{
  "n_layer": 8,
  "d_model": 256,
  "n_experts": 64,
  "experts_per_token": 4,
  "d_expert": 64,
  "d_shared_expert": 0,
  "activation": "swiglu",
  "moe_layers": [1, 2, 3, 4, 5, 6, 7],
  "router_score": "sigmoid",
  "normalize_top_k": true,
  "routed_scale": 2.5,
  "balance_loss": 0.00019,
  "balance_bias": true,
  "init_std_router": 0.0313,
  "lr_router": 0.000855,
  "vocab_size": 32641,
  "norm": "rmsnorm",
  "norm_eps": 1e-06,
  "tie_embeddings": true,
  "optimizer": "muon_variant",
  "lr": 0.00352,
  "beta1": 0.95,
  "grad_clip": 1.0,
  "batch_tokens": [32768, 65536, 131072, 262144],
  "seq_len": 512,
  "train_tokens": 355400000,
  "steps": 3577,
  "dataset": "wikipedia_en"
}
Below are experts of layer 4 (counted from 0) of a mixture-of-experts language model. Rows are named router (the router's row for the expert), gate (a neuron's input weights, with its number), up (a neuron's input weights, with its number), down (a neuron's output weights, with its number) and show model dimensions 0-255. Each number is 50 + 12 x the weight over its row's rms, rounded and kept within 0 to 99.
After each expert's rows: a language model's description of what the expert responds to. This comes from a sample of Wikipedia text that the model never trained on.

# expert 9
router:43 58 54 55 50 66 58 49 29 43 67 88 53 61 54 70 43 38 42 47 46 51 79 50 51 63 43 51 56 57 49 35 35 29 52 41 57 62 43 47 43 63 48 77 30 56 62 45 59 49 60 57 66 51 51 33 58 43 37 55 61 30 59 35 38 29 45 58 52 45 52 39 40 42 49 53 73 49 39 32 50 57 22 62 72 38 45 52 45 44 63 55 54 40 43 69 55 65 57 49 54 39 39 45 63 38 42 60 55 41 57 35 48 68 30 47 46 43 59 46 56 68 53 52 44 57 29 44 66 53 26 54 73 62 05 65 52 34 44 42 57 55 52 34 59 56 56 45 44 54 33 41 49 49 53 36 42 51 48 51 53 48 68 53 56 50 34 43 67 41 46 62 50 61 36 40 41 35 52 54 34 46 73 57 58 68 46 56 69 52 33 78 65 29 51 46 53 49 41 47 44 12 40 47 74 48 60 73 50 56 41 33 39 45 64 51 70 57 49 44 32 56 42 56 44 72 48 61 46 76 63 55 52 60 58 58 72 50 41 66 62 46 67 30 51 70 53 56 54 48 42 59 32 53 39 41
gate1:33 54 70 38 38 54 54 65 34 57 56 56 51 50 49 48 55 44 42 46 61 51 43 50 56 46 20 45 66 55 70 59 62 55 37 36 37 38 54 59 25 45 38 63 57 42 67 48 61 66 47 48 58 41 46 48 45 61 48 23 48 32 24 67 53 38 58 44 62 58 48 59 64 46 50 45 48 62 42 55 57 65 67 73 66 47 53 50 59 49 37 43 74 39 50 45 44 49 40 44 76 62 46 27 68 45 46 56 59 40 65 27 51 57 67 39 35 43 34 40 42 53 84 53 33 64 47 49 51 49 67 57 48 20 45 39 60 38 61 54 30 45 53 44 58 39 45 62 60 36 38 45 44 63 51 44 83 61 47 48 34 54 56 60 52 48 46 34 33 73 53 50 66 65 43 57 51 43 23 59 60 45 50 51 33 79 56 39 71 63 57 72 51 48 71 59 45 63 60 50 63 47 49 66 53 51 46 18 64 47 46 33 58 50 55 40 57 40 57 43 41 49 44 47 61 46 47 50 56 63 49 44 35 47 26 74 43 62 36 60 39 42 76 74 55 56 65 56 52 19 61 37 47 40 67 55
up1:58 54 54 54 64 62 58 53 57 50 52 37 70 27 31 49 46 60 59 41 65 61 46 56 46 53 57 43 65 40 76 64 41 45 56 70 61 34 61 40 57 24 51 77 41 35 39 47 58 38 50 59 34 49 43 44 43 55 50 39 52 37 43 54 47 40 41 48 49 56 35 53 39 47 43 51 57 57 62 66 64 77 56 54 51 64 57 51 64 28 53 57 55 80 74 49 54 62 39 50 38 22 49 59 57 52 43 45 32 66 42 48 66 32 53 38 57 58 65 51 60 38 54 53 28 58 39 32 59 53 48 39 49 42 57 46 51 54 31 69 50 61 70 43 39 57 45 52 34 45 60 55 41 49 58 58 51 65 50 51 49 56 76 43 48 54 39 50 56 45 52 53 65 49 62 30 62 73 51 35 36 42 58 25 54 46 45 47 30 55 52 48 18 59 29 29 31 40 49 54 42 43 46 41 47 76 44 60 55 23 44 49 42 64 33 38 28 54 51 44 62 68 48 60 64 89 82 37 45 69 47 58 37 51 44 51 54 52 38 54 54 41 58 51 80 35 49 60 61 79 61 50 57 71 55 53
down1:54 36 39 55 38 59 32 61 58 71 40 55 39 55 60 56 39 41 66 47 73 40 36 49 71 30 23 49 70 42 44 38 58 51 49 63 70 62 43 44 46 54 43 72 41 59 46 65 42 82 34 79 45 62 61 46 59 63 36 62 39 54 41 58 46 62 49 33 59 41 54 46 52 51 50 54 46 38 43 70 61 52 75 52 31 53 74 50 60 72 40 28 40 78 57 61 55 67 64 47 37 39 53 49 54 56 50 48 56 61 43 53 70 52 44 52 56 43 41 20 46 63 50 66 60 43 37 61 61 48 54 55 56 48 85 48 41 44 38 52 58 55 52 61 69 38 38 34 46 57 47 65 53 27 53 85 60 54 40 42 50 31 49 45 53 45 43 51 45 62 56 43 35 35 53 37 25 43 67 48 26 49 76 55 52 53 55 50 67 55 61 62 57 56 25 45 47 33 37 51 55 45 53 50 48 44 53 50 55 40 39 68 73 50 58 35 59 67 77 23 38 55 47 50 42 40 44 46 62 45 56 52 61 37 32 68 48 49 60 40 53 59 46 58 37 59 45 45 68 40 38 43 62 55 70 49
What it handles: Mid-name word endings. Final word-piece completing a split word, often a rare name or place, before punctuation: Dalgl-ish, gu-ide, Eis-feld, exerc-ise.

# expert 26
router:47 43 64 42 73 50 72 55 32 46 47 73 31 55 46 48 47 44 51 47 54 46 34 34 51 44 60 73 67 33 53 77 70 49 31 58 52 57 33 74 59 47 52 61 42 58 52 23 35 64 49 55 58 64 62 35 38 47 47 44 49 72 49 46 46 69 26 38 70 46 60 51 41 24 50 58 29 49 52 39 23 67 31 56 60 28 50 64 62 42 40 47 64 49 65 70 45 66 53 59 53 58 46 26 67 49 44 54 48 44 54 43 29 44 42 28 28 52 44 54 58 23 42 56 32 54 51 60 42 39 48 52 41 58 40 35 42 77 40 44 59 61 42 39 42 48 48 44 41 54 43 56 41 68 58 34 46 57 52 60 57 48 52 83 51 31 39 50 67 59 14 69 56 62 37 47 49 49 42 55 56 55 55 64 47 21 58 66 28 46 51 56 35 45 52 50 34 40 46 48 43 43 73 56 64 44 58 34 42 54 58 56 62 45 40 39 77 53 44 42 48 54 64 35 41 37 44 61 56 58 59 45 45 53 68 66 66 44 57 45 56 29 62 57 45 49 55 46 37 43 56 54 56 70 59 61
gate2:29 38 38 55 56 56 40 45 35 43 46 56 35 56 39 36 66 56 51 32 50 53 29 47 42 51 47 47 37 31 46 37 58 67 53 39 40 54 32 43 55 77 38 49 41 57 44 66 46 50 47 53 42 65 64 45 56 53 52 47 59 52 46 50 52 36 32 40 49 43 20 49 51 67 45 71 50 40 36 49 50 52 55 31 42 53 72 49 66 67 48 47 60 40 37 50 55 34 39 58 53 56 64 33 51 59 61 58 60 41 35 51 77 44 51 29 61 58 46 49 55 63 27 33 74 49 58 40 35 42 45 62 57 61 53 53 49 50 44 52 50 56 54 36 50 64 45 52 43 46 53 69 49 52 47 24 85 22 35 57 55 49 52 61 37 51 58 42 58 54 11 37 61 32 53 48 44 32 58 38 48 64 75 48 51 66 49 74 49 35 54 34 70 52 70 47 33 65 42 64 48 53 54 34 64 26 42 35 28 29 41 48 71 59 46 43 47 69 42 51 28 68 66 64 55 75 71 46 43 61 46 56 42 39 51 43 38 44 64 43 58 71 24 68 72 35 46 57 42 42 48 70 57 50 49 46
up2:69 56 44 69 57 54 52 70 67 61 47 09 49 52 67 63 27 44 55 41 49 54 43 47 45 32 46 45 44 37 46 67 49 45 58 49 51 49 74 41 48 59 30 67 31 50 64 47 41 46 42 28 60 41 49 30 49 51 33 44 67 38 45 47 34 47 52 54 50 40 63 53 60 28 30 43 38 50 30 63 31 43 51 72 58 62 37 60 58 58 63 51 43 50 22 43 85 61 85 51 46 63 64 55 68 29 57 57 67 72 37 50 42 43 74 67 67 70 54 39 52 52 48 54 42 65 42 41 69 45 36 33 51 46 55 51 56 54 66 41 53 45 62 57 56 55 48 34 65 50 60 70 41 71 49 44 49 38 39 43 46 39 54 46 71 44 62 43 27 71 42 52 58 45 66 35 41 62 56 52 33 41 55 42 50 57 30 63 50 63 38 49 51 35 40 62 56 50 46 52 51 43 35 38 69 56 60 39 47 34 22 33 48 54 64 40 65 43 50 43 74 54 39 54 46 55 74 34 57 54 54 39 65 52 47 47 53 58 66 50 60 32 40 43 45 55 23 47 51 37 36 44 39 59 47 48
down2:43 51 43 35 57 53 39 39 54 68 41 52 65 47 38 65 63 44 48 53 57 48 47 34 46 67 62 71 43 64 45 31 53 58 48 52 25 66 29 59 64 72 40 48 67 30 54 54 49 45 59 48 36 42 48 53 45 59 58 45 50 77 46 46 52 41 51 40 51 45 34 40 61 44 63 50 50 60 36 55 33 59 62 43 54 55 56 60 44 47 61 51 59 52 57 66 57 14 53 66 54 64 72 38 68 48 58 70 37 54 46 54 73 61 54 23 42 68 54 54 49 45 57 25 55 63 53 46 53 66 26 25 62 65 23 38 60 63 59 51 71 47 48 53 41 42 31 70 52 43 40 57 42 56 52 48 44 43 54 51 47 53 50 40 40 48 54 58 65 37 42 48 49 52 50 59 63 38 70 46 45 40 60 56 19 51 81 56 40 47 58 61 32 51 69 46 48 27 36 47 36 48 52 37 46 35 50 25 77 38 46 48 64 52 32 51 53 59 62 49 45 62 50 59 45 64 42 42 52 54 59 49 46 45 40 64 49 31 67 19 68 44 43 64 52 08 34 57 23 52 47 57 48 41 61 74
What it handles: Line and sentence breaks. Line breaks and sentence-ending periods or quote-periods closing a sentence, list item or table row before the next line.

# expert 17
router:51 64 61 56 63 48 48 51 47 54 48 45 49 50 49 43 61 46 56 32 63 49 60 51 66 66 30 62 51 79 45 55 43 61 55 50 35 61 64 70 56 41 53 56 38 52 59 51 47 61 74 66 51 66 48 50 78 63 52 50 53 54 62 37 49 40 55 48 37 35 49 42 40 38 43 85 61 42 36 42 29 46 50 41 41 63 53 55 41 39 40 30 71 53 70 66 60 63 52 60 56 56 53 37 61 42 41 54 38 37 51 50 75 57 40 46 40 43 45 37 36 26 61 31 55 52 46 21 44 51 32 51 63 50 50 45 56 66 66 70 48 62 26 29 34 52 59 58 39 63 56 54 45 47 41 63 51 45 56 62 43 61 42 65 62 41 31 43 46 40 49 42 45 62 57 35 38 42 50 43 51 35 46 56 68 48 49 51 47 67 47 73 73 23 50 47 35 45 52 52 56 28 38 50 36 42 43 47 38 46 42 73 31 40 50 44 60 96 35 47 46 44 45 34 51 50 30 67 82 52 59 34 31 31 65 44 56 50 55 56 59 48 48 33 83 48 46 62 42 44 56 61 43 48 82 47
gate2:14 32 41 51 56 76 52 54 39 47 39 50 41 58 38 45 83 58 51 31 38 79 37 42 32 49 42 50 41 29 42 45 64 50 38 40 41 56 37 36 51 63 29 56 47 64 53 69 43 62 36 60 36 57 43 59 41 55 46 43 60 70 49 62 55 47 42 45 54 60 36 63 51 57 40 63 42 49 52 46 43 45 52 29 39 53 57 54 58 58 66 57 42 50 36 52 59 18 32 53 60 47 78 31 60 57 55 51 52 47 37 41 65 34 51 50 49 59 53 48 48 57 27 43 67 61 74 42 56 43 60 54 54 51 59 45 45 54 39 54 45 52 60 45 48 59 52 54 49 38 49 70 43 50 50 43 89 29 41 54 48 53 53 41 48 62 58 35 59 41 27 36 59 33 56 39 51 39 38 57 49 63 66 62 53 73 58 67 50 33 50 53 53 51 63 46 49 64 35 56 50 64 53 27 49 19 43 41 32 40 60 54 46 59 54 58 52 77 42 45 17 50 61 65 53 66 69 44 48 65 53 56 44 29 57 59 39 44 66 48 61 74 37 83 59 31 40 60 41 61 53 67 62 50 30 53
up2:55 39 45 52 62 46 54 63 58 72 40 20 46 53 42 62 34 48 53 37 50 69 48 56 41 42 63 39 52 37 41 55 47 39 61 47 57 62 78 46 53 52 36 56 39 41 57 45 39 45 36 39 72 55 65 56 55 51 33 41 67 36 61 51 24 43 43 52 42 31 61 53 55 24 38 50 20 50 37 50 47 49 58 66 59 66 30 44 73 64 50 68 29 31 24 52 61 74 76 39 50 54 57 59 61 48 49 56 73 67 35 50 47 40 60 58 68 49 46 18 35 48 39 40 32 69 45 38 64 41 43 38 46 54 40 60 43 63 76 39 55 55 55 67 58 62 61 34 71 51 59 62 24 54 50 35 48 25 28 48 49 54 57 39 63 45 52 42 24 60 40 54 62 47 69 51 52 70 49 48 25 40 55 56 60 64 35 70 53 57 40 58 53 39 43 53 62 42 58 38 47 47 33 39 61 60 65 42 41 49 45 36 70 46 65 60 55 51 52 41 74 55 47 65 52 50 69 25 49 58 48 37 49 43 50 56 43 59 59 50 58 39 42 45 39 51 35 63 64 40 37 55 39 56 45 33
down2:43 47 33 32 53 50 44 35 78 65 47 56 61 50 32 43 65 62 48 45 45 41 43 35 35 68 56 55 56 62 60 43 33 49 42 49 27 68 24 54 61 66 43 66 46 44 42 54 61 41 61 39 42 61 60 64 20 59 40 46 46 80 38 52 45 40 51 40 58 60 39 42 63 64 65 50 62 62 13 57 38 40 72 39 51 51 52 33 43 47 64 58 54 48 44 57 53 17 34 77 28 46 71 43 72 46 65 48 55 39 45 50 63 68 65 35 56 68 52 56 47 40 43 37 47 48 61 55 53 63 42 38 77 45 35 40 57 56 54 59 59 44 56 49 29 44 25 49 50 51 46 57 47 54 67 45 55 47 51 39 39 50 55 28 26 57 48 40 61 48 32 52 55 52 63 62 53 29 63 54 57 57 71 63 26 50 89 53 31 45 45 58 45 51 63 45 57 42 34 46 60 63 41 38 42 31 33 40 55 51 49 48 58 68 47 58 68 35 65 51 42 49 47 53 45 58 57 54 54 71 66 69 42 62 49 52 40 37 53 37 67 49 44 55 35 30 40 63 34 54 52 50 52 62 58 66
What it handles: Prepositions after content words. Prepositions following a noun, verb or adjective in prose, often before the, such as rich in, reliant on, into, from, during.

# expert 7
router:59 54 64 45 69 69 60 49 37 44 36 62 53 36 43 59 44 46 51 43 47 59 41 54 57 54 42 51 42 47 59 45 81 35 58 69 46 53 73 77 59 54 54 58 50 57 55 42 48 46 60 41 78 56 40 35 69 41 35 60 66 52 56 45 34 42 68 77 51 37 60 52 54 37 33 60 55 55 42 34 54 63 42 59 71 67 66 31 55 60 37 57 59 42 44 54 38 70 60 64 42 58 53 57 58 63 32 61 72 58 35 55 71 29 63 56 36 37 76 23 40 40 36 52 54 49 40 59 65 56 53 46 30 61 50 68 31 51 37 38 43 44 56 46 57 30 46 39 34 61 64 72 49 39 48 44 61 64 48 43 61 63 30 53 57 51 28 49 59 46 67 65 62 52 42 56 48 49 52 42 42 57 48 39 70 45 51 65 41 64 42 54 57 34 45 63 27 45 56 40 61 43 59 54 57 49 49 65 37 44 65 63 55 54 50 50 43 40 50 28 49 45 67 29 64 57 42 44 49 33 35 41 64 40 18 54 51 84 57 47 69 54 51 73 40 65 58 53 67 56 72 61 36 69 58 49
gate2:27 33 54 54 57 58 50 47 36 52 46 56 20 59 40 36 72 57 51 29 43 56 35 49 53 50 38 56 38 22 47 32 56 52 49 47 35 58 36 34 50 71 56 55 34 62 59 62 49 53 33 52 55 55 56 42 45 52 55 52 64 53 43 58 51 45 40 41 58 48 15 48 49 64 66 76 56 36 39 55 32 49 54 26 42 58 54 45 56 56 39 53 41 61 42 65 46 33 39 59 55 53 73 25 58 59 48 64 54 39 41 44 64 50 54 54 44 60 46 56 57 64 24 30 58 37 70 24 59 49 53 45 64 50 70 50 37 48 35 49 54 44 50 41 59 49 50 52 42 48 47 63 58 50 57 42 88 28 39 70 52 54 43 55 42 58 58 35 48 45 29 47 53 38 56 37 51 37 48 53 55 59 50 77 48 71 47 70 40 41 47 42 59 39 65 41 42 64 41 66 37 54 45 26 59 24 37 34 33 37 47 42 53 64 35 49 46 70 36 58 29 54 56 74 59 62 68 48 56 50 48 51 59 35 57 40 45 59 77 34 56 62 34 74 54 26 36 56 36 46 27 69 61 41 46 48
up2:47 41 35 48 70 40 46 59 81 66 48 31 36 42 43 70 30 43 54 38 58 56 44 50 49 26 54 52 54 43 39 61 32 40 54 52 63 62 66 50 44 68 46 63 33 53 55 42 54 65 50 44 68 51 50 33 60 51 37 38 79 43 52 60 36 44 50 65 53 45 64 50 54 20 35 52 40 51 27 49 40 40 67 76 62 63 44 62 65 63 58 69 38 52 26 40 70 53 68 40 48 67 69 70 77 34 63 65 54 78 43 50 35 48 61 57 61 49 43 42 44 45 53 43 34 63 37 38 73 42 32 36 46 45 54 48 44 70 67 36 53 50 50 64 62 62 39 34 75 56 51 60 27 56 44 54 53 37 33 36 49 39 48 40 64 51 63 46 05 63 34 50 53 52 71 47 44 50 65 53 27 33 40 43 52 57 41 65 45 49 42 57 61 56 34 56 55 37 51 46 45 55 50 39 56 58 62 39 51 48 33 33 60 50 51 48 48 56 55 36 66 53 49 68 51 40 62 28 51 57 66 39 47 57 47 46 48 43 45 35 76 39 40 44 46 47 39 63 45 37 37 58 39 53 42 38
down2:34 40 41 24 45 52 31 36 58 69 46 49 55 38 34 52 60 49 56 55 56 31 42 39 38 76 56 55 60 50 57 52 31 51 51 43 49 66 30 45 64 62 37 46 58 38 41 55 54 45 54 45 39 60 55 51 31 66 53 52 31 74 43 43 52 47 39 47 54 67 37 41 52 52 67 39 38 55 39 44 34 49 56 40 49 56 48 61 57 48 64 69 46 48 47 60 47 05 54 72 49 44 77 44 67 49 63 51 50 45 50 45 69 49 55 33 35 64 45 58 54 37 47 18 47 74 64 65 58 76 29 42 83 57 51 47 55 55 55 56 65 48 55 40 33 44 39 61 56 40 56 59 50 49 70 45 54 57 55 59 48 61 55 60 43 41 65 49 50 36 47 41 34 44 72 57 63 41 64 62 41 31 65 59 27 56 77 55 27 52 56 57 40 41 64 48 55 56 44 49 36 42 56 34 45 29 36 30 60 51 43 56 50 65 45 44 62 58 51 49 39 49 44 67 39 60 47 46 72 57 74 62 46 53 48 58 54 30 44 26 71 62 46 66 60 26 41 48 18 73 50 49 45 58 64 52
What it handles: Verb-initial word pieces. First pieces of verbs split into subwords, often prefixes, such as dis, sup, trans, under, con, coun-tered, infl-ate.

# expert 0
router:46 55 70 53 56 52 59 36 48 31 46 54 51 65 53 66 48 46 49 32 55 66 36 40 42 43 48 77 35 58 47 48 46 60 46 61 45 51 61 44 39 28 67 73 39 36 54 31 50 79 41 25 62 49 57 31 35 52 47 53 56 43 53 51 54 53 47 42 61 15 71 34 44 39 45 71 54 57 50 46 11 58 50 42 61 63 58 56 43 28 68 42 51 62 52 65 40 61 43 39 66 46 51 40 55 45 41 64 58 37 51 39 50 52 48 53 40 47 59 54 48 57 68 41 58 48 35 30 53 40 73 60 69 58 38 54 72 63 61 56 51 51 51 41 47 46 66 51 46 62 49 41 52 33 62 58 49 49 54 71 61 55 33 58 66 32 47 40 53 65 52 52 78 58 54 42 56 40 48 45 39 33 61 64 79 39 34 54 69 64 51 38 46 43 50 53 66 32 42 55 43 39 64 32 57 50 48 74 40 55 53 52 52 58 69 52 59 65 13 43 46 36 62 52 77 72 61 66 42 48 49 59 57 33 59 34 61 53 51 68 47 29 62 31 29 47 46 63 53 40 49 41 62 45 78 63
gate1:45 59 73 29 48 65 58 73 28 55 46 62 32 60 40 55 62 37 41 49 58 42 53 33 63 55 23 37 59 44 62 50 56 51 39 31 48 45 50 70 34 50 32 60 50 55 44 51 53 70 59 39 70 34 51 52 54 55 49 43 45 39 33 64 26 38 50 44 61 55 43 59 61 55 67 30 46 54 41 64 57 61 67 59 67 57 50 63 52 44 48 38 68 47 46 32 28 52 35 35 56 70 47 44 54 38 43 58 57 42 55 41 44 48 84 45 31 46 47 32 47 50 80 62 55 49 67 49 45 33 60 43 56 33 25 50 63 32 69 42 31 54 66 48 60 37 66 62 45 35 53 40 51 59 57 48 68 50 45 40 31 42 49 56 49 61 38 29 40 62 49 49 53 50 51 72 52 36 29 58 51 40 60 59 34 57 48 42 63 51 71 61 54 42 63 41 40 60 58 63 79 58 59 66 41 54 42 36 48 42 40 16 51 52 57 45 35 45 16 50 34 55 46 55 55 29 47 55 58 47 41 57 72 37 50 59 37 55 60 50 43 39 56 73 34 64 67 64 45 33 66 34 52 33 46 56
up1:51 75 50 52 63 47 55 47 51 52 58 37 70 31 41 71 48 65 57 25 67 71 53 55 46 58 58 44 62 42 68 75 42 55 47 70 57 51 71 55 65 28 67 77 36 41 31 61 58 36 42 66 43 48 54 61 30 54 60 60 56 45 49 55 51 45 36 59 47 49 36 53 42 48 44 53 61 63 46 65 44 67 60 52 65 66 51 33 65 47 44 62 60 67 62 54 51 53 38 41 33 25 53 53 54 39 62 49 42 59 44 55 40 45 63 37 55 70 63 38 60 51 58 36 21 57 33 33 60 43 55 53 24 34 45 65 57 35 35 54 44 51 71 32 49 42 60 58 24 39 56 59 52 55 53 59 43 64 46 51 63 63 70 55 58 52 48 34 52 60 58 60 51 52 72 12 66 67 52 52 42 47 56 50 63 49 35 66 46 45 58 55 33 53 23 40 29 44 55 55 40 46 52 37 47 73 52 66 59 26 29 38 54 58 45 39 47 45 58 50 61 54 37 52 53 75 76 53 55 59 57 41 37 49 58 57 62 58 53 65 48 56 67 38 59 38 53 58 49 63 69 36 51 78 31 50
down1:58 28 48 45 38 46 36 68 62 70 34 76 44 54 69 65 38 47 64 49 66 41 36 55 78 42 34 47 78 67 61 35 52 40 54 41 48 60 29 56 72 51 47 67 54 59 52 60 53 73 51 76 50 56 49 60 61 56 34 64 25 52 55 44 55 54 61 43 42 36 61 40 40 57 47 64 58 49 47 62 49 64 73 66 41 50 44 47 43 63 33 60 50 60 77 60 55 85 66 52 57 29 50 40 43 67 51 45 45 72 32 46 67 64 60 46 58 56 39 40 45 63 51 52 38 48 47 52 73 67 47 47 35 64 87 61 50 55 49 48 56 41 47 48 63 34 50 49 50 60 48 44 51 50 49 67 51 52 48 54 60 40 41 32 75 41 43 39 40 61 51 27 38 49 43 49 62 47 62 39 27 42 73 53 59 37 52 47 52 43 60 55 52 42 39 33 55 40 35 41 60 47 70 69 52 61 66 34 50 45 38 77 62 34 49 42 51 57 86 32 41 60 60 39 42 44 52 42 48 44 73 49 59 35 37 60 40 66 59 50 52 55 58 68 61 40 41 46 68 37 47 51 49 55 68 52
What it handles: Clause-linking prepositions. Prepositions and conjunctions opening a phrase after a complete clause, such as in, as, before, after, during, plus list line breaks and parentheses.

# expert 28
router:51 55 61 36 44 66 43 37 32 46 61 81 71 50 68 65 43 65 45 61 46 56 61 48 55 39 74 45 46 45 56 70 41 25 44 34 45 48 41 57 51 53 51 44 71 46 41 44 48 71 40 59 54 63 49 37 41 39 31 38 72 42 43 42 42 50 63 45 36 73 60 37 43 59 34 36 53 36 54 44 53 37 37 43 57 73 56 59 56 36 43 47 60 34 38 62 54 69 67 46 48 51 55 66 47 60 63 50 66 22 50 53 40 27 49 44 41 43 53 64 67 50 73 62 21 59 53 45 80 57 41 62 50 71 21 29 64 41 53 50 70 47 44 64 69 39 50 38 40 41 40 54 65 73 52 60 33 61 60 43 47 55 60 50 46 49 48 34 32 34 47 47 50 55 35 59 42 27 40 53 57 52 50 37 64 54 53 43 53 60 47 54 54 52 44 62 42 12 37 60 48 48 41 53 58 45 66 37 40 61 61 53 75 65 46 54 43 47 43 41 28 75 46 23 44 53 45 48 63 53 58 45 57 44 39 50 83 46 36 57 43 25 57 56 49 46 51 49 55 53 45 69 67 60 51 44
gate0:64 62 64 62 44 60 64 43 67 70 17 61 53 51 46 52 57 41 46 44 35 60 41 40 53 31 31 38 53 57 38 45 50 63 38 46 71 53 79 48 66 37 43 62 60 52 68 52 37 64 55 46 60 35 62 58 49 64 46 54 69 47 56 51 46 49 35 57 30 43 53 38 57 60 54 60 40 29 52 42 24 22 57 38 50 73 45 36 61 52 50 51 48 51 53 57 43 66 58 53 39 29 46 40 35 45 52 33 71 58 42 54 67 63 59 72 50 54 51 56 38 51 46 47 65 50 57 48 47 55 57 39 64 61 26 33 45 75 58 34 77 55 44 77 38 37 43 53 56 40 46 41 38 52 52 46 45 31 79 30 31 61 14 51 31 31 61 36 39 57 57 26 46 32 40 63 61 60 44 58 58 55 68 53 41 77 53 56 36 38 52 46 49 73 54 61 49 50 57 62 34 50 59 18 42 41 45 54 56 51 60 54 37 58 42 51 47 50 46 70 51 47 48 55 56 50 40 44 46 60 35 54 53 49 61 49 45 25 48 41 41 50 48 64 55 45 70 48 57 31 43 49 45 13 44 41
up0:53 50 59 40 61 29 32 45 51 55 52 59 33 75 37 72 37 61 46 47 35 26 42 29 38 73 54 56 55 49 33 71 65 39 41 64 49 49 43 46 61 55 51 38 50 50 51 26 40 53 46 41 60 25 40 44 63 52 54 33 48 67 59 72 35 54 55 51 38 45 49 52 47 24 48 51 39 35 50 49 64 69 41 46 64 71 39 45 74 46 36 39 68 46 59 41 40 54 56 63 57 30 48 51 53 52 45 34 47 58 54 65 42 32 46 50 55 50 61 53 45 55 51 49 56 41 45 59 28 52 50 39 63 62 34 46 43 66 67 41 43 51 69 52 70 52 51 56 50 70 54 72 79 55 59 31 58 60 68 54 55 25 54 59 40 54 55 18 50 56 51 62 43 31 55 55 38 49 64 44 54 53 56 40 41 46 44 66 74 27 58 25 43 52 25 39 33 47 37 48 50 29 61 30 36 65 38 63 68 28 77 35 34 65 49 67 46 63 62 45 46 65 63 59 32 52 58 54 48 68 39 42 51 45 39 43 35 32 64 55 32 45 36 64 56 48 57 45 42 53 56 36 28 35 50 56
down0:53 55 50 38 47 42 59 57 65 48 56 40 33 31 59 40 36 35 46 29 38 48 33 56 27 51 54 43 47 72 18 48 64 49 61 50 57 45 60 37 44 44 72 54 39 39 53 35 44 64 61 27 59 19 40 41 48 62 35 57 41 54 52 48 57 60 37 53 45 57 37 55 50 56 39 35 36 27 50 41 34 34 36 54 57 25 52 49 60 45 43 41 54 49 49 29 42 37 29 52 67 62 38 44 32 51 60 14 47 60 70 27 70 42 67 49 57 56 26 44 32 60 58 62 52 64 45 53 58 31 47 55 47 38 59 54 50 45 56 57 35 40 51 74 60 37 55 64 44 34 46 46 51 47 56 70 66 40 43 43 48 67 69 46 63 59 61 41 46 44 74 63 21 45 45 40 51 63 45 59 55 63 37 22 61 48 58 32 53 46 66 40 57 21 45 52 62 52 41 37 36 50 69 55 36 41 56 43 46 62 58 33 48 38 47 48 64 40 47 33 53 39 50 63 62 74 57 36 67 53 47 49 62 53 48 46 39 58 48 62 39 69 20 52 46 45 57 45 22 31 49 61 55 36 49 43
What it handles: Mid-word syllables. Inner pieces of ordinary words split into syllables, such as mon in hormone, bu in robust, ro in centrosome, often vowel-consonant pairs.